config.toml
n_layer = 14
d_model = 384
n_experts = 16
experts_per_token = 1
d_expert = 320
d_shared_expert = 0
activation = "tanh_gelu"
moe_layers = [1, 2, 3, 4, 5, 6, 7, 8, 9, 10, 11, 12, 13]
router_score = "sigmoid"
normalize_top_k = false
routed_scale = 2.0
balance_loss = 0.00311
balance_bias = false
router_cosine_scale = 14.0
init_std_router = 0.00702
lr_router = 0.000612
n_head = 6
n_kv_head = 6
head_dim = 64
vocab_size = 4096
norm = "layernorm"
norm_place = "pre"
norm_eps = 1e-05
positions = "rope"
rope_base = 10000.0
rope_fraction = 0.5
qk_norm = false
attn_scale = 0.125
tie_embeddings = false
parallel_block = true
init = "trunc"
init_std_qkv = 0.0168
init_std_o = 0.0
init_std_up = 0.0168
init_std_down = 0.0
optimizer = "muon"
lr = 0.00559
lr_mult_qkv = 0.7
lr_mult_o = 2.0
beta1 = 0.9
lr_head = 0.00486
warmup_steps = 200
schedule = "wsd"
decay_fraction = 1.0
decay_shape = "pow"
final_lr_fraction = 0.0
batch_tokens = 32768
seq_len = 1024
doc_mask = true
z_loss = 1e-05
train_tokens = 316100000
steps = 9647
dataset = "wikipedia_en"
Below are experts of layer 10 (counted from 0) of a mixture-of-experts language model. Rows are named router (the router's row for the expert) and show model dimensions 0-127. Each number is 200 + 30 x the weight over its row's rms, rounded and kept within 0 to 999.
After each expert's rows: a language model's description of what the expert responds to. This comes from a sample of Wikipedia text that the model never trained on.

# expert 6
router,208,179,173,206,185,182,186,149,197,203,240,192,157,241,187,230,202,190,124,184,178,222,187,185,198,186,228,196,212,251,205,231,219,134,193,180,197,210,208,165,197,227,188,200,216,165,186,232,182,218,183,233,217,207,226,173,167,193,230,220,164,199,181,218,187,246,251,238,177,174,209,241,196,210,228,273,197,153,213,115,125,185,223,194,192,210,195,220,176,202,193,175,215,207,217,191,181,195,174,170,174,217,182,214,185,188,206,240,156,188,196,240,144,200,214,162,195,161,250,163,257,263,229,209,212,187,207,216
What it handles: Pronouns, family words and verb endings in song titles, quotations and plot text, e.g. you, wife, father, What You Want, I'm.

# expert 7
router,250,168,195,199,221,214,218,162,255,214,150,205,168,193,181,184,185,191,231,274,235,234,191,150,137,139,171,208,207,193,188,194,216,199,200,213,244,190,186,239,211,227,111,285,249,191,214,183,188,165,225,222,233,199,148,177,187,177,214,183,157,183,189,194,225,239,215,200,232,221,248,201,219,220,245,219,250,198,153,190,153,188,209,223,223,212,222,227,216,226,195,161,176,214,222,197,213,149,215,232,184,154,202,245,188,240,153,259,142,221,262,247,144,191,163,195,195,159,166,182,255,174,219,196,168,189,234,240
What it handles: Plural -s and other word endings in sports and game text, such as playoffs, rebounds, starts, plus the words team, games, season.

# expert 4
router,197,173,231,122,201,161,196,176,164,196,208,110,154,198,156,146,221,222,231,266,157,233,217,175,228,208,222,183,165,193,203,187,171,218,208,118,170,212,238,244,149,216,173,226,231,196,217,213,192,176,182,224,205,177,212,194,195,155,215,258,196,179,168,207,181,180,237,199,204,225,221,154,222,225,236,221,189,173,215,255,189,191,147,200,207,166,234,202,196,169,147,178,215,176,180,149,207,183,230,213,205,152,156,205,156,231,180,158,184,211,188,188,162,238,164,176,219,174,183,168,239,230,277,141,226,196,231,213
What it handles: Words in descriptions of places, buildings and locations, e.g. located, built, north, village, steps, and function words like the and of.

# expert 11
router,211,218,224,175,190,158,197,263,212,230,180,160,204,187,186,134,160,229,230,222,204,221,238,156,190,239,233,220,209,205,248,256,191,183,257,196,230,146,239,211,204,203,102,178,209,197,240,186,166,177,209,297,206,204,190,168,200,227,178,219,209,178,213,144,243,227,227,249,239,277,303,150,224,195,201,253,184,228,192,222,202,175,142,231,197,195,236,209,180,213,201,205,142,197,190,243,224,222,226,169,199,182,183,255,178,154,211,213,194,208,221,174,174,159,194,175,238,189,185,171,190,231,199,233,219,237,204,195
What it handles: Mostly commas after clauses, lists, names and numbers, plus word-initial t- pieces after a comma, as in targeted, telling.

# expert 2
router,198,205,210,130,190,144,182,160,199,194,173,222,184,163,187,178,185,191,228,195,226,217,216,209,247,181,151,175,194,265,295,187,229,195,228,225,220,171,235,224,204,158,154,217,180,184,223,219,199,171,146,260,144,174,159,185,175,232,186,219,235,210,196,227,224,202,155,254,268,215,245,212,166,174,184,229,251,221,246,227,197,163,195,233,216,241,220,234,198,191,201,162,200,245,183,176,164,188,236,226,214,182,207,271,174,161,139,229,201,204,185,186,146,142,158,209,199,172,196,184,244,214,208,211,222,253,181,215
What it handles: Bare spaces, opening parentheses, en dashes and math symbols just before numbers in tables and dates, e.g. 39.0 (102.2, 1996–2009.

# expert 9
router,210,175,185,230,162,175,158,205,225,201,204,185,148,172,175,206,186,221,219,128,261,216,169,209,220,161,223,231,194,185,173,217,212,246,206,165,225,175,173,238,153,179,155,240,210,193,234,237,154,192,155,202,211,188,157,205,225,211,176,240,156,158,229,217,210,209,201,199,180,204,273,179,203,180,176,241,159,222,190,183,200,230,193,193,206,201,234,210,179,235,164,122,237,168,220,211,239,199,191,139,192,204,203,203,172,222,220,206,172,189,303,202,254,166,200,155,182,201,153,200,237,245,189,241,214,250,195,205
What it handles: First names like Mike, Richard, Jim, and inner letter pieces of surnames and place names, such as Br-id-get, Le-h-igh, R-oll-ins.

# expert 14
router,156,221,219,192,216,201,232,195,139,163,203,178,284,195,198,161,204,223,241,291,262,196,198,185,217,212,215,179,144,185,182,155,169,208,189,166,205,161,207,164,219,154,111,167,255,205,266,183,233,161,181,223,216,167,192,190,222,185,243,210,195,167,219,149,240,221,151,214,254,215,267,167,241,216,174,188,223,177,247,218,205,153,166,193,244,208,226,145,203,183,185,180,197,157,197,166,189,182,235,223,172,196,173,218,169,195,161,201,218,193,255,145,255,245,211,224,208,182,195,176,235,141,227,182,197,211,218,143
What it handles: Nouns and suffixes in names of governments, parties, schools and offices, e.g. Legislative, University, Party, Municipality, National.

# expert 15
router,140,190,196,194,191,177,199,183,203,162,187,157,201,231,204,220,158,199,211,180,239,203,227,221,165,186,163,262,223,204,178,212,198,182,199,200,200,231,216,212,129,208,143,186,226,221,198,190,182,201,125,186,211,171,176,186,232,221,207,249,149,212,187,168,221,212,211,221,266,183,264,179,208,182,240,225,205,218,213,237,189,137,238,224,165,220,214,202,205,233,226,175,197,194,228,183,164,219,248,212,194,207,205,210,212,178,132,200,216,219,285,221,192,178,211,222,250,252,203,209,186,217,215,262,214,189,199,197
What it handles: Single digit tokens inside years, dates, scores and statistics, such as 1858, 2019–20, 12.600.

# expert 5
router,196,193,285,172,165,175,216,171,201,158,185,234,215,210,187,208,204,205,217,128,167,201,174,236,219,249,190,181,237,236,250,234,211,197,206,164,254,173,142,151,187,162,140,207,203,201,224,202,180,215,197,184,181,156,209,179,231,192,190,164,192,199,174,197,248,211,190,208,217,226,215,178,225,228,232,156,227,226,209,135,243,210,179,262,228,223,178,190,186,207,262,202,211,218,217,235,194,217,181,251,200,193,187,214,190,178,151,216,201,195,246,165,193,186,227,190,227,209,178,185,204,208,175,242,279,197,200,209
What it handles: Inner pieces of common Latinate words before suffixes like -ed or -ation, such as acc-om-plish, resp-on-se, incre-ase, impro-ve.

# expert 13
router,241,191,186,245,193,186,229,201,194,153,222,214,252,213,186,200,225,206,189,288,233,248,143,155,202,135,180,209,212,214,199,187,244,216,230,255,248,227,204,158,180,196,124,184,226,204,241,179,204,162,186,175,189,204,158,184,256,221,210,250,235,191,205,243,190,213,146,237,225,197,254,204,200,173,229,197,245,169,186,170,189,137,180,212,250,182,200,144,175,223,204,214,158,189,235,235,187,248,252,261,153,219,193,211,177,241,221,216,207,205,232,144,211,190,234,215,187,148,192,250,227,185,240,174,187,166,203,224
What it handles: First pieces of nouns after a or the in entertainment and sports bios, such as album, film, episode, basketball, Best, gold.

# expert 8
router,218,221,206,210,159,167,177,197,209,236,206,199,233,218,197,197,184,166,170,193,221,203,276,220,239,188,192,197,208,212,239,215,185,172,249,269,194,197,239,204,205,173,137,230,213,168,217,209,208,225,184,285,213,229,186,200,218,180,223,176,212,202,214,173,225,234,201,242,247,272,245,169,201,186,225,220,220,196,210,188,147,157,185,243,235,199,225,215,223,221,149,188,136,203,208,179,217,268,210,180,183,203,267,212,170,194,220,216,208,168,175,133,217,228,181,172,187,165,169,159,206,227,206,192,173,270,218,194
What it handles: Pipe characters separating table cells, plus colons, semicolons and dashes in lists and score tables, e.g. Athlete | Nation | Time.

# expert 0
router,156,188,172,234,243,210,221,175,215,192,186,212,158,234,192,199,146,223,241,168,203,167,233,214,178,228,102,161,216,227,260,235,186,215,206,237,210,255,269,209,246,188,195,206,182,241,229,171,267,142,161,208,171,185,214,186,197,222,205,226,230,171,189,183,214,217,196,194,177,144,177,189,199,141,208,216,219,190,194,185,207,202,246,222,186,257,185,158,184,235,194,155,187,214,155,219,231,168,196,190,221,172,232,170,190,170,159,203,273,184,217,163,217,233,184,208,213,156,200,171,276,237,151,215,164,201,199,171
What it handles: Capital-letter and syllable pieces inside Spanish, Portuguese, Slavic and other non-English names, e.g. T|áchira, V|ereya, Vá|z|quez, Su|h|arto.

# expert 3
router,236,181,214,186,247,213,240,239,128,205,193,187,254,177,181,194,218,235,199,235,248,224,259,162,207,226,186,247,202,224,169,171,207,281,200,203,229,205,184,204,191,147,220,209,212,216,185,200,195,203,190,167,184,190,174,201,173,260,197,253,171,174,215,148,238,208,169,187,181,156,168,176,186,140,172,192,204,180,223,159,194,194,203,169,171,189,188,211,181,232,191,203,157,239,249,224,207,237,257,218,185,176,205,204,183,193,182,209,226,193,230,191,273,198,202,236,185,231,190,194,249,220,236,239,194,212,205,130
What it handles: Final word pieces completing proper names, places and nationalities, such as -ford, -shire, -ington, -ian in Austro-Hungarian, German, Ottoman.

# expert 1
router,192,208,225,197,250,239,192,190,206,192,232,185,215,191,176,124,240,219,198,198,179,169,193,225,175,184,164,219,210,260,222,167,196,181,246,182,193,230,124,214,225,226,208,143,219,128,164,165,276,217,254,160,177,203,226,156,137,200,173,218,190,175,210,182,225,168,171,187,268,211,172,206,213,250,230,240,170,205,141,202,236,229,205,234,194,188,200,237,201,203,202,153,225,193,153,218,185,201,224,204,232,168,194,191,196,185,210,217,221,176,191,222,255,180,254,195,190,247,157,159,224,188,257,223,234,154,198,184
What it handles: Tokens in biology, chemistry and math text: species, -idae endings, gene names, math symbols like $, α, and the in "in the species".

# expert 12
router,195,159,167,151,221,183,212,174,178,244,243,165,183,228,137,168,217,187,202,152,219,206,164,155,166,188,190,178,203,230,244,239,164,154,201,190,140,193,180,203,206,138,140,260,226,216,205,193,199,211,184,209,197,178,183,137,196,188,198,180,174,182,237,196,212,211,207,195,252,176,146,114,200,176,245,223,152,147,218,199,191,257,204,252,187,174,232,235,144,199,101,185,224,220,216,251,229,240,261,258,178,223,199,227,154,161,211,195,167,182,193,203,146,182,165,176,142,197,257,214,167,217,216,219,210,220,204,251
What it handles: Prepositions, conjunctions and forms of be in running prose, e.g. of, to, from, was, became, into.